Weights of a small mixture-of-experts language model, trained from scratch on English Wikipedia.
Size: 11 layers, width 384, vocabulary 11272, 109M parameters.
Experts: 128 experts in each of 10 layers, 64 SwiGLU neurons an expert, 8 picks a token, a sigmoid router.
Below are experts of layer 7 (counted from 0) of a mixture-of-experts language model. Rows are named router (the router's row for the expert), gate (a neuron's input weights, with its number), up (a neuron's input weights, with its number), down (a neuron's output weights, with its number) and show model dimensions 96-191. Each number is 128 + 32 x the weight over its row's rms, rounded and kept within 0 to 255. Numbers have three digits each.
Before each expert's rows: a language model's description of what the expert responds to; "comes before" lists some tokens at least twice as common just after its tokens as in all text. This comes from a sample of Wikipedia text that the model never trained on. Tokens count by the router's weight.

# expert 17
Proper-name endings, it. Final pieces of place, team and surnames (Panath-ina-ikos, -ville, -ski, -ia), country names like India, Japan, and the pronoun it.
comes before: ",", " (", ".", " was", " is", "'s"
router:122196147138114181164095126117074160147133171128151113104152169119114106151157148157099126116121148139126094111101133150071176160186123138134154130164155158150178119173105089140131180083139117135097194100122145108124141141095187111149088157104129119188125108121098144118173099151063137122
gate0:125138139100159147147117145125098136107155094064165138120132150146129081103160151164179146150150196173126097116183142085101130119205127092130111109151143188103151189124153140109145209057157124143196084081097130107091161117095125127126067142119092140172158113165127189127127115141149143171
up0:105125111165095137166116155112143088120091185188129087158111146143125149194118138083079145155051103064106155127074148118142117120075149178120080166110174127086150124139104108150138064188135132097111171154169108170103143098112132166146144125112099078139146140036123119187106151147133121126
down0:140100193177129115149088121184134143118179119139095112131083113155177145104082100133158166120117185056088089117113167068101139142122149123126089108101154130115187146121093121142107120150108114158072116133079159079150168090107182110125197127093104160112102144141123134101105108148142137150
gate1:095138107060126119125152153086064108117124140089118105104167142160172158062109130119112135106090054103143107154125053170125136093169092154102154101120151121109164159163066149130110121170078093145124134074052184097135154117157138132093144118107137087107121132154144102169091137150116160087
up1:101163139081163119111163145060110102117150134133152098152122129147179164100149069168117090156141115151143111108088079183136165139162118130115103136129201069047134122119102119092145124124067109092098133082101153066148111156154193114123158099122160072176080174149146168130121173165101126147
down1:109102135156109076128078142132181125081115085163118169122118088073187178129065204078199128106157089130074094157129147124155109111105101191106095083148130136066111171149108136106181069175139119163146096088140127121147136159156119123160130045103118163137141133149152115122099107156136149133
gate2:148167121110122207131130104159148100116088166140078108120187161094149167171107094177146143125117135084082091138112136141135101088147198117100096143116148062084110107125147125152120172106159094101146141104101097140181100108145127146185119182196098138118072093128077150181126091089138144138
up2:136129166118133152139107151129108068058125096148169145107075101130174140056119131108119111177127120168092120110122149116149164144118051149154090081084126136135067121132086105121118044180126107166111135156125176076134142112108110113137104130075119119096137127100161093130132142097191168146
down2:106144115130099130118105123149152102181137187134095125093159170121162161125140162133110176099114157121152062075139185122030098086092135090071121126108156067119122098098167089104118218083121205115126115139098128094149113105090110174134130133144148069090139105185088156094146088164137111125

# expert 26
Object pronouns and nouns. Object pronouns and nouns ending a phrase, such as him, them, back, home and closing quotes, plus mid-name pieces like Sl-ack and P-uke.
comes before: " of", " to", "\"", " in", " (", " and"
router:118131122169107140100091159144110169145135169137080113082132193067071133126166110174102165110134148153087103135140079137114185145166135118137159163177119196111175091196099069103165147070108113170146114121158168124054169111123171102142087139168118126167165144090119142146163074130082127157
gate0:093084129057139170134164174120163106098141204134130107110116166132148106075097089184121099114109121078120093146169174156120142132172166098110078147155108123126123139118133187118120107147135184177110174097084171116147141159149089105204046135143124143139159215136123106136167145110117125106
up0:135117110100133125169148115095134096093168142127127122161140115116110136112142128105152166123101183117136169117145164173105162187106093159176099160103199160142121105088105154119142150081162190083130134125182121130140126105097121095151103110127135221140136172117111174084123129098100114112
down0:103087151094114123149113143171136200170098126125127107143128165091148195153155059108143150153071146109173164173154149105203161117139131137132140172114130126112083096095099132106089134155101144119164139137160156174071121213095147174121117045127096166131086108114109151114095162140069163076
gate1:100096147108092177133136133081098114117159147127105143056064069112081127117113099137178151081126126090100134141158150185102240102117119152169113116172069123115158214161151029169161164114184106113178118099088104160165138091109198126096110152128094183163125132166105123170115167200095146097
up1:109097075115117150142142159087179118073114143186072177042097134110130158101117080145130130107126121077136103186146207212138159118107154137160153114185076194099125171122148100122169121070143193088159101124136134177136141122100096090137128191108109136150155168181108087127164141174121132110
down1:077145143126130097180155113203206123163134131136168124145168111100172163175128162127138173094130096118130111143081171124077101152135103059153115142099161141104148101091156097152105133096135144159163144167097142131071055106124104130120128090133085090150140116170157134122153122125166110147
gate2:114090152150171038157177090180123085077103132151110138138139139127121150069145132122194137132162128133151142118151116097156144138113168096089093139149176118113074118111135102054148142154109135127083093138186139171172104178133103193066157141160120124144103092123167059103020157101108115075
up2:176088174136141180106153094092132112193130108126168150075137142141150166115108135114187125148037101130129133124170194077130164157128091129199080053154060149126103064108104158125146146096121073098093101147153084177158158079118181124092171140115178106144127079151128178074120124084133091079
down2:127067130159104110114113119154175181144163143158082166193125109134131161183163126134131146154145067119133159131151114145139144113106104154146150105172108201170135110134085169163142144173187111091133102125184093116124103122079077131155133139145134124118156183134081170170197194159140210138

# expert 31
Suffixes and noun endings. Word-final suffixes such as ing, ation, ics, ology, age, er, and field nouns like music, design, art, business, research.
comes before: ",", " of", ".", " and", " in", "°"
router:098128153156156184110082148163103146139123131137125121095188171091130063119154135075163143052098153137129089091149122142107172128152156118163191189097097156138235138150107100128139162058116148155099108141125106135121116082141138125105133166115088162092100152044061142129150071141097071122
gate0:141181136112106127107148150137120112101116127080093085131110060151176119146076098148131140078123119118186144081145115110136115157090133171149189138103137117146121166168070148104154179085132144149089162157161154195158077086126169151144046168137151117110113136122174025112064114132101169118
up0:135067200127068126143160174164154123157134136110106148176136146099144086146151141101128163158146097091108088107110091051109120172144089092087152167105103146115101125082113209149068115135135074104158069103130135147088101089068177079083084073181170122117078139119142140138163126140152102120
down0:097184126171124136100132130060108122116143155167157121110118144175150111167133101110149100118083132132110142138094120154158136111123109069080145114114172120135148090138143202156174116115158097132041118085131107117103124169108118191113113117112181099169156134078150191095123181156120117124
gate1:102059164160129170120166164102124171111141180106184109174115168135083149104142103140099190158123143128166126137153131091146142140169122041126175180153146158151114122161128130117170085109196140050120145118156131146200135181108149130119159139196107115189122149126104138059150147133132146069
up1:131153140088154125121068170139203184114116080155081168136126113138110099133094103147172130154141156089087111124110111170156119164146068168097191137103166095138179156160136119106112135118138174082171111052101125186124140149134168099149120087157156114135092126055123106130133177161126112134
down1:144152097139132094164096140100104124133144102140114163125136072100075100081096133163123125131130164088135155170076127118133133087091093162169150094154187144069165182172170123193080088115103080149122103114138126159126147134130072086141090141122135115092135160120165171174097167150116098195
gate2:114145117091138160103161142149131098138091182121158123141040150129138140133105151134096052149152117203139136112188125093094090113156090089128164143093211106168131124173124110136125090080121167062158171122181144155092121056084150101129125133095161115136114164094139169118191096136178088134
up2:129117089080220129129120163091128153190130088167124130142149163112103114087119162086106118146157122164108109068154135150105100140196144107127113071109208164143149101158173126199142098096157200088192131131159136100147106135116155140103091100087150114126144098077111148152120081158160151162
down2:112162106102076100149125111101098106155122127108122155090188148103157210133168116124164114129136166102137153138122146116125141085087153047107110108140095148118106103093139109067067164072125148145130098146140165070097083077144173124149162143060100061135135125161125168167125176085099104108

# expert 3
Sentence-final periods, capitals. Full stops ending sentences before a new line or The/He, plus capital letters starting names in lists, such as E, F, D, G.
comes before: "\n", " The", " In", " It", " He", "5"
router:160158132210155185143114132150123169128119113119128171150115157100101122136141145103137188142102184151142111084118127101000120142157048129142104126139100132123173133161050105144066185107106115119139181108109079120088196118147104135177111124083110169101183148130086147089159090154090125093
gate0:162078159110190200130150150146134122115181127151148214113152134159150172090105135181124085161104054148111124117100142148097145169167096109134135148112085061145120141096087130203116115157142124116125086095100095114145130129097165187088179130151114163107094062168129111056182092217170144058
up0:120159149102107120126145156120093073089123132141118120163147145156103155073142136127105185113119124166138163190136214165126147137117141107074125093214172144073103139159093190073039090126165176113121130152148124115160063133130103131204094061145132096101155161111170188146170202122116168136
down0:130137155127107141146140126135173136110101059114097138130153143175161183182084153135102116106162130141114151084151141162128122129121071197151124175091164183132070099180198124140107107135131168154088135155133135044193168134150155079124064140119140178195155150067076125147117084109154146130
gate1:163095168082117120089160070115107107092137103143146165111101109119099183053130102164159187164079121186115111141155142151081143130125095064098127114147075139096136106135133133116165076099120088125128090105171110077154119126127172149111106124089154104130133092158165114104160212130171159117
up1:117148073190172128178096114086140151117135160110182060165125152108119130074181144158133097134177169137071159099128212140118159120149060185182171135100139146163163157073168145090127177096132178129140164194156138115113080100195101121174077154211117138125109140158145150152114136126107060189
down1:141112160139153062133113178076157170121187116121139099078109122132155169168070124142137118132127176087145096141138073112069143141126139138124161136062140077120077140146101130162148156175133080073146193128062127095110111117147158146132102096141087148151118102131148117179148187133048192169
gate2:141156134111125131209165115087165181146147097210137110119132179162084138100130143196127093139138146187139146144120156112094170045165033142077155167161120084142167103129161150134080102092142149118116154123102132097137153160106120123090121143107149116123170098181127075087127187105139173128
up2:116132116134117132098126152115062070139091096178081091116116115136165155134126137136130123133172178166076179115163172062129131094138127150149080179109154097186139127184140123129116141047115138111147143099151147147102115105184164184115152144076192100077092168135198083076124142167125065146
down2:080109117122134041053112113087089157119176066128163144134127135123118122161157167135097165169128118121163137092117134142158072100180114155143179156126095231126108078094098173104077167138145123080101152112130116140111128128169087209151126069215133102117143144152051121169130101089151160123

# expert 33
Name-ending word pieces. Final pieces of compound proper names and institution nouns, such as -wood, -burg, -sky, -mouth, School, Railway, Parliament.
comes before: ",", " (", " in", "'s", ")", " District"
router:136202116129122145126054143164111098133155135109103140138150184145136083124159079127129130112122166106109107069125080106034175129156149155157150124151151162128178126206097090142106156081128162134140171102166122122081151096114166137143121156116105138184135167095074167155116118142108097100
gate0:116147186092111148137149125133120093120127086151060144048135125107160140119112113145124186137121181179097126101093116131118131150138176170182119121177123148136130171205132157134118136094123111121119160070132139114131129098124124169132115132120149125123060100144155121087117136104151123175
up0:108099110115085104168169100134169086161096106180101147030098109129185146124128088145112146104170144144098145113075079166144153150147167107151170156188138178084141148203189204154114104123076139109097150127127160126153079114116130148113109155125180122132074147158127119088198134076139105138
down0:184123184137184117092137101110131110133110198179163151111140167125101113087129122079119071128118140123119115183120138112244164136153107094076111138104089135156108095111096113162129148172135200125143109159151115145176170158158131161100113123108139141148161171156130129097176106084092132064
gate1:107161146090134090107134097119110149193160133135093132189137141092159123112160118136078175157161101107071155097085111148084165190078089133174173133142143138079109145124149145132118085086108131116087155144121096075131149081177188174113097107084166060142142131195170125137094165176137139149
up1:139146133170092131123123085077129176129083192138117161148140128142159164157160154113138167142106142110174136115145091142082165109086160102087091159167115194108147165085107117109135109121137166146153099139143173189116106153148138090156148084122132129160128155150165170121087067146127114122
down1:116135126152135102101136126171183152135118117111122111107131100105130132184137144125106113161124131129159170091119102153126098140129114160140153106128144162148151108169113155109139156101092152088083153130140092097118151131147092141120103153106026107059163098096151157145166140091141152132
gate2:172109129166106163091163172136131126110169103162120147081064132129087092122163119125123100083153059133161170127083099051111153114076095129115111121104096076139116103206103182088109096130131114157117113113135154140138105133133121153153108110124118135148118103140079072138094121109190125159
up2:112133117096099111117108114057085059138075144101090154098099124105173131159145122159088175124118112119152172085075161092123125186169117125160131091135119151126193125090185125167142138158156132206185141102137117140168157114116130127117099128140132082119116146083141135103118141109114125115
down2:170090146122131159183101089118027144056132187113137068128137178173131120132107143167159125069182168139112116092144112090187059145156149173119109160127155137127138122126091141085160134087116107117148171122093150117187104129188124133129106135106128155129098153099109191134051153133107099105

# expert 1
Commas and life-story verbs. Commas, mostly within sentences and lists, plus biography verbs after he/He such as spent, returned, began, became.
comes before: " and", " the", " a", "000", " but", " he"
router:115195159168152192127115123148082125120139125132102113175142120140147121113128117107169148123176191171093172088099085145098191178173112157141184181109127175165140126149099110142137182129131065177133117122153124115066134045131158153134113073144117119117092130138117146127147073139108159109
gate0:159191131120132129132099127083194153181132169102158088142124127150060052166160144103115130105144167146089109142054123112158122106173120101146129132193159170102158149143080104106146156138116113128088146086150134116126108073129120040105110125125128116116063163153079138193159120095019112117
up0:105084118134123157132125131142046108063122127155090164120148119092187178096087133179169130117106127105176160107219137181084143132099157162117138126053081042157114100121187141171133115115152137123152126160093108169167181192162129169162168117096095157107171094094159118074088131129234136110
down0:161182088128085093153131156087150123146144139077097071056084162104095133166159139120149143111075070081138136163150169141138119098142120109190156164142087084102107105128052095101134122154127120159164124099125158113123081116102124120174088061140127105176139095071121168119119092088136120130
gate1:131113130158141159100149137111193075101132125144143157131135093116152183137083149146125194138128065117133159141153130140139071148044141158174180203177156119136152160158159135153139108115174174160143132123141180174109152117072144128148181075124112111147094131128131150119126108096143156069
up1:058114106145118159194137142126152109105096137204148136141148108122115143164158133152180105084160087167134090124172139091121174202072122145090126125106175092152147092133075134079132109100151122098129105137116137066177164081099085151212141162165193132114152199123113068093150122153097131098
down1:134123156149144160064175170088135147120160107125134112140091104122120132137144069172100106111091118174096137129103153163152092068152117160137143130200138132103090149128046069175093096179135161092149091115115082159165137141079127114059089059124090115169106091054110154119118152099143116092
gate2:083163070119085102165139134135096092106159096099113128132137120146082145111160145096103212146109043110155135172120121163114186153083141152155091136114108144112152158092121155036128178100102133182142087146068135159140096126118116114186120109139117113170111080115138131165104081115103096095
up2:134077152206082125105132129135189121110092169143146130135132123138086055099165131144124074144113226130160179115134114155138070111121148128134188148162211138133094114134103143145098081139115125076074088154134166114104113097114133131146155126154166157133138127141129123063138185114165087102
down2:110169090076148136140148145147169156139192103110131106125154116126111086009105125106111118136102172152134119194130131114140178133115135187183133142145064158089144127129166074175130126098091196121088113099139167124149086163167102132178108092189141163123147113083161115112088104129142117215

# expert 7
Sports tables, name pieces. Pipes, scores and dashes in sports stat tables, plus mid-name pieces in names and places, such as Dway-ne, Mus-k-egon, Line-back-ers.
comes before: " |", "–", "-", " .", "6", "2"
router:067166137093185171188120153135082172155077157173124110127125144117122077093132185059163140107059170113118097115147147155071158160153138122181105125149105171184155132150093107153150161071112136131133108117132144085067112125087176134123131109127155128101125142107115121131095105117148115210
gate0:123103115069136150125163107134124100119134208158224111083134114154133136099094128165138117077142111134160102101144113155099165116092119123103116182065145072115165102152126166112141134142095155141148165190146120052129110158115142154157085150124180163149166183139107114150116167115164121144
up0:129130097129123183110119144169172119150133091078108116147128128216128145166129141140130144065137111131089130079112025158125076145205152165122118187079161074115156173109116173125124113115150156110109106105090129145117143096173148136072096066141136102107148182137120136146058125154123097110
down0:193091134161161096109175140140080139109119148128148104152149151230102114129168141141092090121102130123190154188138109111142089092111185153147103119177127103105092066100143145158140120124100090134133110117150095092157157132119099174135146091133148100111152081150132120137083190157150168149
gate1:086116077218122134101117080198136105130098093124114127145148126152136170117120127075165131197129171134082156138170128162107165149158180142159067121123146123097194113171106105134140121186114146165128117142149140110103142081122101168185183097098132141060113107103152138170141083113087177132
up1:145093133027091189154172062080087113117094126107114139142146178089127085154137138193126095140109100125161130125072199139159105047114099111121111114145076143186156140096153120068110138100165123152142148162095152106160103181146144114159070081142167115136191090175096125149161163152197135158
down1:120067086107165102202085156107141131133107116085162115158106198113109068115159172125148058156115103173126108142168119118134124167172157155173105138133084068153118167105134086101113091176162045146126144245205131110099152139154174102103128072099128139066129150119136116102131096096133078144
gate2:095111123126132120130121113154109128137134165101173101120128178143168181131166145135130107174158088143092090071178081135107174178126150113146097133151126114136135139199087128143103079099126174126097074133096070144163130148112144126144128104123091189060140155152129095163136120151180128122
up2:098146091194149142129115150082153113112126106087132049148155144125176139116093071236159104129142140165115164140186132198116163114111121164058096109131167127126166103078177185119166135135154155143100095164177067164142176180114101169159107093134165142150108143141161122138107143092159152140
down2:156051128203137117116099156103138090200136100112171139143180100099153125145114166106086152118077117143168167114119114153129136146053123130166097141175118127086136142133101100086171078085093137151115103119101134159170109111142135085166131097112157163173125154065131090099094142041099109127

# expert 14
Clause-linking prepositions. Prepositions and conjunctions that open a subordinate phrase, such as after, when, during, because, and of, from, with following nouns like part, murder.
comes before: " the", ",", " a", " he", " it", " his"
router:117142095184109177143118088103053159135108128070109233147152201093152112168115149104157104091098128130097114115111100150039162145165166154126134117130117172168164152139105102128150183080172088123126113075136102178122140127141162142157096090141109172129147134037105104167120029170120175078
gate0:105138153111118162120077128148131116111088208167127102150139171062155088149106103105097078091089137143119159151100141116102157129131190153141202163170135197141160148122142141195126142102135124090126115143139073104154173074133158116152168115136146114101173112200059161153165175109111080107
up0:093093134154144141132096143115150101157088124174113124142090124106081100171133100127104079155115134138123170128093113180128119097143174146118199183189154205175114156135160125154119181098109102098145129111147059118152160091091124033129138074148137147151173100178076121135138164078122151109
down0:115097083144134130124148073152054156110135166172137064091172104142154179147137145159155172175059109077117147072120089085109164123162169047100172162071147097110116130140171153162186150148138122107108169119153110133111149161139085165147172114164106141117201142079186083139094107169141101109
gate1:139112099142120209069133124142075152128069153124115121140147193121168125147108129110175123096080169108108104151105109149070153112181111133158113168077144168136096162147092091224137177147200095107111156138158170159156171100131191163136102111092113115167119166120086151144154151090161112093
up1:206123196113168051165136131097137144077192111113077132076106038110111212122156158161110138103116150059073158125107081125164091202095107117145164105116132131128141113136178146147145066119128129167164107129124147111088113134184122073101171190136149129098153096192129082147064161136090107128
down1:131066113096156162202082145141180124164126094092154166139149124098104174153139216126209189130127141168109155124129096134155143161083082106088097159136097156143148159123133096061044082133150176096105084121092074078141086100159235151115098171149155140078142147149045111099168114118110140090
gate2:103160099139091152095111163111153138139128146087133128093087125155135176119112111135106114158075055130159095128106211141099154066110109102178143169174130118107107117089115140162145117135120111158121178105076146144177110163142112113144184104128108165112149135101082072092217123142137132070
up2:144158115140152198140124181115139144144059134155129087139185152144136145135159104105116097112136128131219059122163085118134173127144117198110158156131147147079149174146088134133108176145112136151072131124165147163148146125101149154135138139167113103177055142171077108113094128095119144199
down2:122201149122076121103125078118098104036176091090124156102084161172147119198081134104078153186117164091120141155081170163123107132133133069078090096153113072130072109123050125081157116152144105067115142148112150126124183143121138099118133109128096083116121074105135082144168124133115161119

# expert 19
Places, years, word endings. Country and region names and years after in, such as Ireland, California, 1993, 2015; also in order and in addition, and mid-word pieces.
comes before: ",", ".", " and", ")", " –", " with"
router:110197145118095149135138117072078110143159136091086226165138152144137109085138151120125117082084091147138122116083147104015165167178115140196139141155094138166115145098095115160130184066113100137072125034138099149088112125171073126105092133110118179093124163121116134124111133158072121154
gate0:115124110110160178126178080070136121180164180112095158152092161174064148133148125095087129020090081130125131127170130140086090101207138102212106178139138101122128163124144190138179109117132096106127074067094108104137128098167097114099096181127097105065135092096115130120164088132139112096
up0:169109141109054064137155085130122139130094167076104123096102194116145094182078129102123143180179121169203133076131210111164098140096074114062092102149058191108135108137088131159101125111132119082119104150128144144099154116130088097162134073153120142149161163098114101132129128124182160158
down0:063121166156155135156121140169124084128093113150105112117092053079151205132064145160141202100089122148117122137082135125140097147167106113133117135118136135109155164122114094143113158128119164087191067097077124151120171143149072128104121128055139119113166121134120166187146144120119059098
gate1:121145105115166129123170127141094137109154199089157172148107161125161121149136182115221119150084136131152080145163106117115154098149153122138106127078186128140139179126075112115202097150176068157130088135131111113092107102130082132088122069118114176145145121156135148138105140063133153130
up1:096084127168136156158067138157122108129096060160127131114166108059084115140114084084115120117104140071067117087147117112143108106097101124096112078167097117156150132172167201106096151124079132108162070213077115125123128149135177168191114169129139065171118117139099089117093124146099107090
down1:121164136119096086141161189143153093145147118121113118170070138159150144122198153155162096101100154151158158067169232148179134078123164137127086093177089101162067103160124220102124202142175070124108129105159094108130191147106105161127160056150136114183156169128146170156127149106155082145
gate2:120168115100138135123148127140101134160144120047096105141126109115148097122174120098128127089157122088150173129105122139089161124147127156165188140194103149130125090151116049126129144100096088130151085100156143191165115105112130179105206077094076117180104116118090070158178102074095129141
up2:129138140097126138137188113118114094178159065080107108144109090152160069086149083142142153135114086089128136144084151124120131121091139138150174108173093138158109101128167041116124105169112109106092081057149133168136071121159131118117182131159065080156084114117132117156175112129111141173
down2:166143115097133184116088137099160180107106140174099105042126140109136137077104093082092115121128107067151094153134125134109100202095086078107073130082100110123137091099078116119092147076178124100142148135136140107071093152183148158098169100116088127115115197114176110158124074129126117112

# expert 58
Place and proper names. Place names and name endings after in or a comma, like York, London, -ville, -ton, and recent years like 2010.
comes before: ",", ".", ")", "'s", " (", " and"
router:143164099192075170144052152105132138137109155128102111126187157098068085163154131083158123098125142130110101131130144140055156148177149126145115125138127155147188115126103102123114201080152124118110184070147141182053128120123155164187117138143122162113136154121120136134164134130072114127
gate0:125159179076122089117076140127155158146166079126144143095167141116122138140057133064194119174109100147130067125098089145150118134127179102129135138142132142142086116161148104135186169129125104197091169115122119109104110149154176156129130185132092111131172078056200150164177125188110193119
up0:084083100126133100173189115120137096105130107111121108187124116214170121093134146111109144069089099093106153158078151135119153111103121142121097143132174102139150125051134181184015157161178148102159085113103109115177129093146117153104122063140170126127092251178157123124099122120137102119
down0:093036174148113126121118088135116143167186094126116162125126234133149160119080122124174131153109160107151097078176127090065115093065156133151126100110074061110154170126153162153086167161166131090113134069078119090134134086146163071150142075116125161147195125080103127111124136149110087041
gate1:167117131141165129189146125138133168098130130115090151100116153125074166218117140091176095119107134095131099133158163125112100154138171141108159117184148173147118112085133161164170148113075118163186174097115080189131094134133190139156133104108141185176074103083044129097097129196144121097
up1:216135089153163158175121171122087187127118188129132200145102178087185123137136128141160098151095080100137127124129158153107090123112147072101160156092102132121156136160114106131160092154109170203079122157107137123141155154143141113099103168143091161149116080047117107114136165119194145091
down1:097079138100150126136095117101123114095123088068125089080156151165155126127100175148090167118103157149160120155115046104031117140092108164122121047137136053110107137081159137099147168130149069064137087108138093090086196078178101134131171139044180109076143112151151129155134070134151130097
gate2:146127124150105067102066091148102142109062082100169176117074142123117162216131076151093144096156131154149156162149153132139192194170116127106158107066164085118154142044160086142120097108111068127114129096099088117097120133126101125098163115135127198188123138181133125116171185132142121136
up2:195104136142098079103115113118099094128073102138140144127112148143065156143103073136102102081171165185152156165119137191152143221139094096103127101085129110061120145107130068151044050149154159126115139121120094131144123111118083155135165114160138141154132151234150085105184166104145141129
down2:112122130106159122138152188112127133121134118103104160169162117163136070116169121125082160119042149184141098065157158112218093140057130179201087148136158088089124105183115189103099097153136144079168113140144153135119185100134148147143102147138227090145071073101114075131055140148145152145

# expert 18
Biography infobox fields. Line breaks, field labels and role nouns in biography infoboxes and lead sentences, such as Position:, Died:, politician, footballer, screenwriter.
comes before: "-", "\n", " a", " of", " ", ":"
router:122166169176114140128099139102067171147167160142121157150139099089172104137149176085150151107118149098118101099100087084102140195190145163185116154100104108156215166117018083087121157092160119125150111099088124158072121112114185132133078142125117112160122102075149188106139100185122113084
gate0:164131059185075143109186108071114124106103125128107147120177151153160131133110162157174151108136156077069111154109093122106185107095186133110140147107151130142183121119115074149128178102112165124104117096084119089118140060124157086165082087094138122075072129170146077115122058107120115094
up0:084109090161110138122138122139145096156137131144151195121087177111115132061139144123164135094145136098143178157127097079091166120102112156206124135127131159128132125081109142091110135121087115139102030130112148100140132134127122086106109059118127157165110126091079091165168075124152126103
down0:129114193126099169099102086151155081131163126135100109148064190085152116147130146143122153143133145142166149110120111089161163144089156069042143187129112087232160198177091155094212168084151116112168119116137098113149053102103097077069192142149123153115068104226078083085135095100158174117
gate1:158128134144134110137118133118141119152122109166144145097192160163141156067156210147112165132088121136114092168113105109086128099082127109166151199087073139085101119086126143098169132144085132130130120131100058098103121119137140180140132137150107133168087101099109096100094176118129176086
up1:141179175135106099122096073182087175108124096114130160189132121121067081176142107133144127134135085049084169191134110154126090151129098089100062186154249060126137119156175131142144119075157158146172120150094090114183155165109142154171107147161114138090124109126136082109134091160127074143
down1:085099168100104141152140148164095084148156085132160153127119163128120113066160134135106164113162108132140119098155113087165105159137157100087145167193135122080136111129147147102148115134157062133125158156178195112137121100076120101129154140099112155137186093213108117135157148111128136104
gate2:129123115133117097117126138099176078188143161142102123127147163187127083113128123037136135136119087117146153110118072174163156124109160089145075120156094093199096126109014082107083129125092104132147102098105114115157048059093179187038135113121124153144076090106177148127123053119127160081
up2:131101136162121149149159048165099124135129082153095172074087092073165113088074100207065048157103203144104121093120103132126135136179163142086092135182125053189126094134098204132182131090133141133083180081144183119119071158140101121144121139107151130142146174176074123104126089112136168079
down2:155107151126123103109124166153154163143143123140196119130169117165132145116081179075100096102145115173161181094181120119144156135149028103187123149148100154186134160137107086136112150070084093123095064104143072148138126091114199110171126108143168142146181138170100179174091092128123137094

# expert 52
Closing punctuation. Sentence-ending periods, closing parentheses and quotes, and combined marks like ." and )., plus some years and word endings.
comes before: "\n", " The", " (", " In", " He", " It"
router:128164143164109197174107199115061136146181093119108140103114194112114065161132137143186133153100171108156132129109092126032107146203133114144190056137133108183133148124087116126110171071115102139109175044133119157078166158109165109138076132165113117137163147117107144099133089110086113099
gate0:126164100087103100099099191103115165139148091124074084109135157139115072155138114124167156086076130164114118133093128115077182111116148115179107113165121145092129150066102171121081164100108171134148067160097206191111102113178163103106115124088077136150163156128108165142103165109110129150
up0:128109159159158170186111101107167088098082171162153184118122111105152135093145180107116091113162072145116075099189187073145089151149122179128113139089091122128123111144117117123150075132169143115111192106145043073105185150115134154153135132115202143159117097074162079137195129181095120115
down0:165165118109152172153111175146094148153175148105097125155184134131072143063099151127086094179197120150109126108151141178080176143112147117083203125120114157037127169118095099130125128158132171121183139092106114122142150101119130140124179168173096098144096206137117086127145065119089097119
gate1:153109148142153169062108115147143176147166088118034104071112137073144100134102150112150151109163144157148129214177080134120111073064051091092137084138068182125117152174137072173179160128110121104154117070097130141158143137119137103125104104139206080115144064115136147117099155152131119120
up1:129084125051121136170139122104134070142106099108168106149096134167072151151168143106080136126101168135072133092103177116132100110146157168159060187081132094134152053109140112108143112157158073165096121170164078102087084088128142155109134152166102133173149139131089076168139067099142128116
down1:083137096091142137160107117123116182144126170133143121158176167221127134138104145212188103128166162164155169055164176120110146122124148184087153118055159103128147098163171098113117155169145113088116155113111164137066214153204167120139108180113166125133134134151159154102093138156111129126
gate2:186184168115104106097114143149100123083168179120131096134095121180097116162138143093112177154080146124122129137078111054116136084144101162122103082061145149140178140123107176170127153115137139114094113115102126190123121082181158174079079033116167128111066099144086151103111175103094105146
up2:148106214075107171156139146087076085019146160107126120122118111172032089138125117040150149124064126113132140158134158152119088079175192133147101107171091112169149142093101146125153100182105091142154125070121156182128149116151104105125117045125143138134128100123154140132164134130105087186
down2:088174195125160114113117171162124138065118167121105093148119100148133168157136179098098144166101167151102126149167065134146135099107081077086104108124132111100130174098155171162206116084182170131126128166107125137138127102091130154144123120115051140154133169102086137120030132131141155096

# expert 50
Coordinators and list prepositions. Commas, and, &, vs, and prepositions like in, of, on that join items or attach place and topic phrases in running prose.
comes before: " the", " a", " which", " his", " an", " but"
router:087167136147168198174083157164069153121135088084111162154139173065130138123140097126135155103136210085113135088174129129103121115162128158115175081125121151149179132118114046133155178120145115153140112112110104112123144125104107115148082120134068138139128118128072117127121095173094149087
gate0:165172114107056129138144115099107188095131127065118172142115151068139134125151057131125111119135115139170080107116099058097110129113141126141170116095070154177076136075144117118098115161100100102123109060141102097094161135137136167158133202142131136191121088033120186152150118206153100104
up0:105122124127149141121087123159108166119133137210158113111120081168177094114148156127112153099170187186173159104074201170142121072148089141149186159117201148082142124172150128125132116104108143115110150134051135149166108105164127080137121177113130129063173132184088111112130145081100139136
down0:187105161107152107137138140054162172104082156155166137093100173147112140140155120148121096131095138119150135173110103059068152114142094143150130131139106158163123181100136152178090182097118113148063152114149129108122185092123139092134085142156135107142130152189151127180149117186100129132
gate1:142168231082093132128149134141067202158104127067137128113128146139115133159140112113116111063156108067095068091140116136093112173124150126125144099123128138078138118130124075152145140118155077114165125112086089103126223073211190140170107116151241140189172090115096123135132128100107120160
up1:146124214112112121149104109156063135139120121069126099129130142162090164140106123105123099098152109098090085139136118123108119164130142086105161105093126144085141124151159114138092152166141101119156110143116096099131193077202187155170134084193221143154146077114151113152149117103133112166
down1:171170151155125119112143182052155161098112132209107084104139147058110138137100122092141080138098175139144187183119186147165109103179078081130134132071105181114068118123096096141111133119102129161109121079109150085165106118126055126102087153158099133221079112121127102157141127131182162120
gate2:159080138148142113116124104119175145066099112140122149128121115167078194169044088168129084155133166063098062093134139107134124130105093129098120083182141135149143144103139132135121165121102194096135162099113132109139105138070131138156123133176162153128118157154088108140132134153151128129
up2:196113149095176169091117129093156125080120111245110100124143175106155209084051153129155154176126112128170064175155070142133140084113148118104134104172127059119117112112107145099110142142158064140156127073095090149153125141105110116111173167140070129105135139153085155121148099114123117101
down2:056136130174107115147120137172134160157163093117094132107175088151071103152163157076114119129155129133082104112120150121093093158184145131096148132121162071094145152146085140179125128129163157148147118156156143109128176097128127110144118089094128151138142161116201177135123161176137104131